{
  "d_model": 192,
  "experts_per_token": 2,
  "d_expert": 64,
  "moe_layers": [0, 2, 4, 6],
  "routed_scale": 1.41,
  "norm": "layernorm",
  "positions": "alibi",
  "schedule": "wsd"
}
Below are experts of layer 4 (counted from 0) of a mixture-of-experts language model. Rows are named router (the router's row for the expert) and show model dimensions 64-127. Each number is 128 + 24 x the weight over its row's rms, rounded and kept within 0 to 255. Numbers have three digits each.
After each expert's rows: a language model's description of what the expert responds to. This comes from a sample of Wikipedia text that the model never trained on.

# expert 9
router:084095086112106156132133161106157118063116127119135139108165160114081122126181151096123116143138150150111116149112131111156092130096140102142158138119088126119110149135154125116147135110092128
Description: Al and leg fragments. Word pieces al, Al and leg inside words and names, as in Italian, royalty, Al-Qassam, alleged, legacy; also possessive his.

# expert 20
router:093148092134114121145142112108126092129157102147120138084166176133094104082145128125099153125132121126097143123128135150121076140074156116150143119118180122100161137166164166119139154053111134
Description: Mixed um and slash. Mid-word um pieces (outnumbering, alumni, Columbus, rum), slashes between stats in career lists, and words like number, type, term.

# expert 8
router:141156084132134143118177114140124146113127099128111073113120119099112091101123136101117143138150107157127139137066139120174118107136142111159156117094112147130164153175162120152124124130102135
Description: Mid-word op/ph/hy pieces. Word-internal pieces like op, ph, hy, ip, oc, cl inside words such as Episcopal, helicopter, Coptic, Peoples, pollen.

# expert 39
router:119140138082128131118108117114145129114142127133134112124168120125140107110127108104116108115157151121101127162116153143141078154104156092158129158144116121151145139162117092123144130123113098
Description: Mid-word s fragment. The letter s, plus ab, os and similar pieces, inside words and names like Moscow, Essex, Based, monastic, risk.

# expert 35
router:138113150119108161137147113147145121126154139102109096131150124098072178157131097125111147132130126121118128150131157113151103126097104109133087146110171135158181126131132125139161129070143118
Description: Mid-word fragments. Word-internal pieces such as w, et, ir, tt, iv, as in net-w-ork, vari-et-y, un-iv-ersity, plus New before York or Zealand.

# expert 16
router:121100134125125163088134121117143079127140125112126062108133199102105129095116157116135150116121151111145131122132137150121115122138145148141152141149171096105149126128147114091121152135104115
Description: Syllables at, ig, ang. Word pieces at, ig, ang, ung after a consonant, often in Chinese names (Yang, Wang, Chang), plus boats, seat, Aigaleo.

# expert 21
router:162107137139137122111141132089121142095099124166119077105179136121109147113136120129135154132138158127108141122099152134146136057101084133094153130099139139140146173160158104133155159124148133
Description: Mid-word in/u pieces. Word-internal pieces in, u, our, ic, as in subordinate, quarantined, graduated, Missouri, pandemic, Minaret.

# expert 40
router:125114100100130130150158113125120113096151118144156113155160137108122117103162178103121139090114152132118195165105161139157117142078104128152121127116158162144148151155126127148130143070122143
Description: Pieces ra and ia. Word pieces ra and ia inside words and names, such as Craig, Pratt, aircraft, Terrapins, plus plural endings and line breaks in lists.

# expert 14
router:133138148160117155117137132132133097101126148131146103147168150078138169123113111121084083120165167126099134137087125094140104135116097126088100140119099161147122118173171118117137163094094111
Description: Plural and s pieces. The s piece, mostly plural endings like minutes, guns, hosts, plus es, ies, ers and mid-word s as in Sunset, offseason.

# expert 25
router:146098131101103128123124112162155101083123122167141071138136143140115147073141141096138184099131171128117137154116171104131096106101150147136152139199132131125123150124150125161130164115142148
Description: O and comp word starts. Capital O and comp at word or line starts, often infobox or table labels, as in Opponent, Operational, Completed, competitions, Peak.

# expert 31
router:121134115077154134132121101144097135089120131145141123138128146078106157168123102089137131129143143121099136125157113131185124125119148058151128156131149106151146176141143107112164166134089144
Description: Digits in large numbers. Trailing digit groups in numbers like 1,500, 3,500-seat and 722,218, mostly counts, populations and table figures, plus words million and hundred.

# expert 36
router:127112118116150137168155114145159101106158045136136125125157122125118114124136156112150184099132101105149130140127164081146097105111105093145074176168127109133137149181138127123121124124129138
Description: Suffix-like middle pieces. Mid-word pieces "ent", "ant", "ut", "up", "self", such as Pentagram, identifying, sentiment, Constant, agent, and the conjunction "and".

# expert 48
router:148136127108131126154114116130140127121125065124144061120117104121130124109122108067093145131133124134114168107104137065155124120102116120137105152121131143114135164164088131151165137109125114
Description: Letter k pieces. "k", "mp", "ak", "ick" pieces inside words and names, such as khan, skills, kg, Memphis, Bolshevik, Track, plus "their", "its".

# expert 11
router:139100149102143146124152119120131110129141125114140126099172159126102159111119130112102160114146121122130157093108115129154148160138125124131143129121131112101184153136181127126118130095073161
Description: Topic head nouns. Common nouns heading a noun phrase after "the" or a year, mostly sports and media: season, game, film, League, album, Championship.

# expert 58
router:118115164108101134130123111150154121072106098089136099139129125090071159117157114087151131131142148123112187127125132120127087095111133119109113152111139168084166144156145138144152159142131153
Description: Letter r, capitals N/R/L. Single letter r inside words (torrential, rearranging, scrapped), n inside names, and word-initial capitals N, R, L.

# expert 28
router:126153105124117130109153133132155121082123107140159094102126148096106131119103109105086137144141165152116164089110114083133131116142134123188168159115158087149169138111148154148134156098160148
Description: Pieces ch and am. Word pieces ch and am inside words, such as Nicholson, machines, Exchange, Diamond, plus sentence-initial He, She, the.

# expert 27
router:131168139150154121153163100081166162119125110125124100137116134108135122120126115119074154132166150134079152133114125123151116121097123109092130144112154162128148162161124147128129124097136164
Description: Determiners and possessives. The article the/The and possessive determiners his, its, their, her, often after of or in, plus possessive 's.

# expert 52
router:139115133141119163148114127128131165106100083115114096099162158105110163115095116132120116161145133151095142146109103086160126150093123123140147144101137116118092161148149145089163153130105113
Description: Nationality words, gu/cu. Nationality adjectives like British, English, American, German, plus mid-word pieces gu, cu, ish, har, as in argued, languages.

# expert 10
router:138099168129151144136175161114117122084118132129132111099119169109086138123119093099133093150115164129107145112131142128188105130157099096130113114119135125168158154177210167137177150128094152
Description: Mid-word t, initial c/ch. Word piece t inside words like Levan-t, in-t-ellectual, t-urbine, plus word-initial c, C, ch at word starts, such as Candidate.

# expert 46
router:104119107126100161124148115132092140115089104116140145106128102133121176100121120085103183148127118115107159127079147116132083150083131094154144087115132140147158158161183157172135183106119147
Description: Function words a, to. Function words a, to, into and the adverb ending -ly after verbs, as in trying to, weakened to, is a.

# expert 51
router:087134124113146150135128082138124093104148082177117119101161123114155140112152115097152166140157172107106160171076186109161126080097106138150147133141132154123131119139158119174148144104101137
Description: On and vi pieces. The preposition on/On and the piece vi inside words and names, as in navigation, behavior, Javier; also for, due.

# expert 59
router:102123125119123086132141073106129109143136118188120106103142167095173109112147081085116145115115130154102111133121078127101104130108113136125096144120187109153125178142126150109129143121122137
Description: lo pieces and punctuation. The piece lo inside words like hap-lo-id, Ang-lo, g-lo-ssy, plus list-line hyphens, colons, "),", and ult in multicultural.

# expert 56
router:094140167107110119158150133061096121139120120168138074114140142091123164110131112069129134127137111157116145161107144167133130160090111104148129170118111143134169146100165102129140150137150153
Description: Coordinates and infobox values. Digits inside geographic coordinates and ISBNs, and colons after infobox labels such as ZIP Code:, OKTMO ID:, Total capacity:.

# expert 23
router:099155154144162110116137124125153099075138080136160100107183114091104095105152101119129115080140123143103151133088158109141135126100164081108127142185127131118146156126146143137136159101113095
Description: Lone space token. A bare space token after words like the, a, at, from, and before the bullet in infobox lines like "- • Total".

# expert 29
router:125124136139147147146156093148141121076105131171145131126126161113089204120123127105137100121132139126127111129125118124157089133082104127133149145118170132111133158119106134104129118125113168
Description: Past tense endings. The -ed ending of past verbs and participles, plus whole past forms like used, made, released, known, as in purchas-ed, cover-ed.

# expert 33
router:123122090159128104135138108099154150133118091128135087132136130124094140084141097091131108176107146137084142158135123126166129093127119140106145128103140154112171154129130181139174125117107125
Description: La and S fragments. Word pieces la, S and co, especially la after b (black, bilateral, biplane), names like Boguslavsky, and word-initial S or co.

# expert 55
router:121118153087112135138152121105117141097162125173160094127143146115110111105174128098083172137100130161087142170096143092117099085097130153135075107115129109097129145117150118144169160077131134
Description: Closing brackets. Closing parentheses, brackets and braces ending asides, dates, abbreviations or titles, like (born 1989), (CNL), plus the piece ul in modulated.

# expert 32
router:114141126132131140113141081140111140110112146160159107079128113113104148160120144079094169109146140110115146118094151125144115113169105117131154159100115147174142141125141104109127175087104140
Description: Auxiliary verbs after subjects. Verbs like was, is, were, has, been right after a subject noun or pronoun, as in Hayes was ordained, plus adverbs often, again, highly.

# expert 19
router:149146126155169130153138130095137123126136152129143079146121131118108123166115137075100155145109153140081123160084138093138109114100142087133117141105145073127164177116130135154150169143097137
Description: th and ce pieces. Mid-word th and ce pieces inside common words like together, throne, scene, succeed, sources, plus short words both, me, death.

# expert 13
router:119104146136165135101128093115134134125115130143155126131129096123109154143116122110136143142147172129107153156079153154127085143098148080163141179162134151163124092144120120123126113122147119
Description: Mid-word us, ist, mb pieces. Word-internal pieces like us, ist, mb, qua (industrial, member, Aquarium), and whole words car, record, own, live, gene.

# expert 4
router:137116146145122122127116109109168103088136132130114133105126130097123141137146151113115146128137119128093156140105121150198118128139113121079128159098161111173166115158158157155136141171148159
Description: Mid-word g and p. Single-letter word pieces g and p inside words, such as Ve-g-etable, hos-p-ital, rece-p-tors; also direction words up, down, over.

# expert 17
router:136121137142132139148130120075172129091120104137135158110140118122112123120156141088091095139139132102081137137110144093117128128115098095098114124135142155097142145167134164134136112141106102
Description: Hyphens and dashes. Hyphens, en dashes, apostrophes and slashes joining words or numbers, as in African-American, happily-married, 2023–24 scores, cities/towns.

# expert 37
router:160134142147104119148131104094123104116139101159144102101149112100112137105125087100104129080126133120147196138116117134147080112120142147134149160123102115125164159138113108126146169130179132
Description: Letter m and people nouns. Mid-word m pieces (Demolished, Palm, them, remilitarization) and nouns for people such as head, women, father, children.

# expert 45
router:146146142147113144151131126119123120087069104128144090116140154122157124082149141101104129103133160114125157145127136115139096111165140120108108159154164131117109141152117123111108134087109143
Description: Conjunctions and by. Coordinating conjunctions and connectives joining phrases, mainly and, by, or, but, &, while, as, until.

# expert 61
router:094177105146112164169132072118126146114107099146155100134148180137099139138184128144124140139123146101114146134088140067164106109127164076082103117131159112132151136130148142115114135127129144
Description: Sentence-ending periods. Full stops and closing quotes ending sentences in prose, followed by a capitalized sentence start like The, He, In.

# expert 1
router:125145157078100118134124105151136084082084110142128132092152115111087099136146129127154145154172131134128159116138164138155117142097121104134146188155119154108144160165098122141171127101139162
Description: B-syllable word pieces. Mid-word pieces b and ba, plus name starts like Mar, Bar, Ab, Francis, in names and words like deathbed, Whitbread, basketball.

# expert 2
router:137126138099159167156163098150165110034122143152146093105133126136107142123170076118142146093117124125139145133112147098121131104133113121150138174131128116121101143139157116119142130129140115
Description: Table row line breaks. Line breaks ending table header or data rows in markdown tables of sports stats, results and episode lists, e.g. after Notes |.

# expert 42
router:100103125148167107110158116136116136115135122109103096123139129126085132149173078104110130131141144142094142168138140107127115134111111161146119132124123128121155113140095120120152145123133149
Description: Letter d pieces. Mid-word "d" pieces in words like bidding, Find, Philadelphia, condition, word, plus verbs like did, said, would, wrote.

# expert 24
router:109126169130144122115138107106136141114107129111119104100166154126078143139155159104122138115166116166136170152078144082122124109134125083156141141176144122149104147118175105156145128154114130
Description: Line breaks in structure. Line breaks in Wikipedia layout, after section headings, infobox fields, list items and paragraph-ending periods, often before "-" or "==".

# expert 3
router:115134132132145097144089123093102156154129084117149111099124124125136117077159137087081138108145105160124108163127163145168107155119136124087090114176129115160128141201126153122159174109104129
Description: Short de/ex/ca/co fragments. Short word-start or mid-word fragments like de, ex, ca, co, da, as in Recap, Eucalyptus, caused, Tabasco, de Jong.

# expert 7
router:135109142140114125174152141089130121081138145147145112153156110092148139116110114087151132130148130124096152116136151085160067123104095107150065166150147136121136130132120147127119158152118124
Description: Mid-word "re" pieces. Word-internal re, ad, gre pieces following a consonant, as in insurrection, there, increase, threonine, Academically, plus word-initial se, pre, fa.

# expert 53
router:100137141115164145155108162122167155105131127129127109109169113113120119149128120109139138103111154107134143137109128152148105138126160147106122172124137123167142184129135147133148114154150150
Description: Capital P starts. Capital P beginning names and words, often after a parenthesis or line break, e.g. Promusicae, Power Station, Philadelphia, Ploughley.

# expert 30
router:068158134091139099139157133105158067114111161140152124110165136110103131133099125122111131119136145106115157175126153111090147139106148113122134103099150112132177189120124122152135130105114143
Description: Temporal and relational prepositions. Prepositions such as for, as, after, before, than, while, and the word pieces "le", "ine", "fe" inside words like Pine, solemnities.

# expert 63
router:099149096126132086106121123122140123124104113156154070098113159099111103116128116088110167178148157139105122205107110114145136090112109130117150143094146140135122180187129131114167160183134137
Description: Letter c fragments. The single letter c and pieces ac, Mc, C inside words and names, as in preceded, Pac-12, Pascal, across, leucine.

# expert 57
router:149151137109132137137114136109087125133166096136127124100134151111136172081128105125117142121135153117113143103102134087151075131090114063128106145188123137190176164127121122115155128150113124
Description: Adjective suffixes and comparatives. Adjective endings ical, ive, ate, ular, ous, as in specifically, approximately, typical, plus adjectives such as more, most, main, local.

# expert 26
router:126146131143169153109089143136171143079124116108171094160136161116123161100132094124111150153156123136119147124118178122124111120104128106154082106095163153142129159135142148144169179099124149
Description: Letter e and numbers. Mid-word e pieces as in impinge, knee, seeing, speedway, appeal, Tachinidae, plus leading digits of numbers in tables and dates.

# expert 22
router:150109152140160147160144092096159120107149089171138111117147130119095145095147136119092134128126126131109128158128175086111110113095109137156129130114128108133173135156172135114127147100141167
Description: Syllable on, table spaces. Word piece on inside names and words (Tony, Arizona, sponsorship, chignon), plus spaces and line breaks in table rows.

# expert 41
router:067084114150158115124148094146151076117134106150137119081160141112104129127134111078124145144113136150105128156118162124128128116109151136143115149161140120128151143143144160131139124106134134
Description: Coordinates and prepositions. Degree, minute and second marks in map coordinates like 38°55′04″N, plus prepositions in, for, to, since, during.

# expert 44
router:095140135113161117125145130107127111116130129133120104132152144131030106103163101093090154148140129144133173157121127133131127127097126133157098119125123121120165145140153118104089164093129116
Description: ne, di, em pieces. Word pieces ne, di, em inside words like immune, individuals, phonemic, Chemicals, neighborhood, Divine, plus words such as much, several.

# expert 0
router:149125170095113099129128132149147081091119144154135083129121146094109126098131185141127126111134155118103155184130113090135125108074098123106127138106159150137171151151133125140160172107120125
Description: Letter n pieces. Mid-word "n" pieces and n-initial fragments inside longer words, such as surre-n-der, disju-n-ction, Recog-n-ition, plus "an", "later", "first".

# expert 34
router:135127108077142133090110116076099110093157149149117127122121133119081138129176112114118143113131180134084169122096125090158104116111117113114174117126127138152130149135189127110079129143104095
Description: Pieces ci, ti, mi, ho. Two-letter pieces ci, ti, mi, ho inside words (especially, Provincial, Appreciation), plus The or He opening a sentence, and pre.

# expert 6
router:126154125093134134086154094114109155115146086158174109136155137091128178104123146069121122086137153121136142084116105040102140132111119099116149128172127109116147122145108157128161145092162128
Description: Direction and location words. Compass words and location prepositions in geographic descriptions, such as from, of, between, near, eastern, North, South.

# expert 38
router:121113141132119119180149156136156123094127091132144109144167125114132133128111135127122132107143168146088143140124164103183109126086150133148084156164131079105103140152176122107136146116146130
Description: st and im pieces. Word-initial st/St (storm, stating, Studios) and mid-word im (simply, interim, unanimous), plus number cells in sports tables.

# expert 50
router:131136185103133142154168104118144137103123126163120085106147172098139157107135115110127163157188149126094155115111187135121129102107120133102096109151128125117155139185143125138102106121160160
Description: Clause-ending commas. Commas, and sometimes semicolons or dashes, ending a clause in prose, before and, which, but, e.g. popular, and he was.

# expert 62
router:122100152107114129121115156122154088100154103149136149147181143139133115102173123091108104134140167121095127128131145080131106137133116145117118106144152147147124107169140118136157168129127176
Description: ri and ni pieces. Word-internal ri, ni, tri, fin pieces inside words and names, e.g. girlfriend, corridor, worried, Married, Boris, Antônio.

# expert 15
router:134126125077149193135126134097111105110137131134128140109174101088113182128135102134117103119148127152119144152125122113145131152144116120132105135128124110131118163186152104122148159114130106
Description: Year numbers. Year tokens, mostly 2000s like 2010, 2016, plus the second half of 1900s years after 19 (1997, 1975, 1980s).

# expert 43
router:171119142095117123111138079132148097119126138160133120107125114133126126114127114089152149117131150136111162162086142087100111118084113128113109182129141156093133158119123079118157159091127112
Description: Mid-word row, is, mon pieces. Word-internal pieces like row, is, ite, mon, un, as in browser, brown, legislation, Website, William, Moldova.

# expert 47
router:099127122087112130153155074102174095095145089163110093105149148099142138106165139071156124109131124104139143179131112139141129130109137090117146152108148118127118171140129126114129138080134114
Description: P, as, tr pieces. Word pieces like as, p, tr, pass, vent starting or inside words, e.g. ass-as-sination, cl-as-s, tr-ading, plus the word as.

# expert 60
router:132134139117158141172126129119139136097155132124115098113150110105077132136123090103157131089114195145092155102138141153140111117118106089088139160120172071132145140142145168118146147122139133
Description: Locative preposition in. The preposition "in" or "at" before places and dates, and word-initial "in"/"pro" pieces such as independent, Indonesia, proved.

# expert 18
router:136116148109124125187144125123154108091176116165129055119126124084115137107142153116113140090136141129119150170102129090159085112078131086156132119160158115148116175166144106178100123102094124
Description: Letters "or" mid-word. The "or" piece inside words, such as mem-or-able, metam-or-phic, Ge-or-ge, Man-or, plus similar pieces like "ator", "tor", "our".

# expert 54
router:123121108097183124118135161099135126056126151164159072114152150114123129146093131121084118081113133143127140113115160073163099097139121154132125125151141130140116132154122150119186144081113172
Description: "il" and capitals. Mid-word "il" pieces like Manila, sterilization, similar, council, and single capitals starting acronyms or words like CDS, IND, Tennis.

# expert 49
router:100132123098162149113121109113138091112131114131150076121160143109136114166117118096129152121144129126096187150118170117129107124099124144160102129157103109152160151155117101157142148085110138
Description: bi pieces and score numbers. The piece bi in biography, rabbis, Mobile, and closing parentheses or digits in sports scores, years and table rows.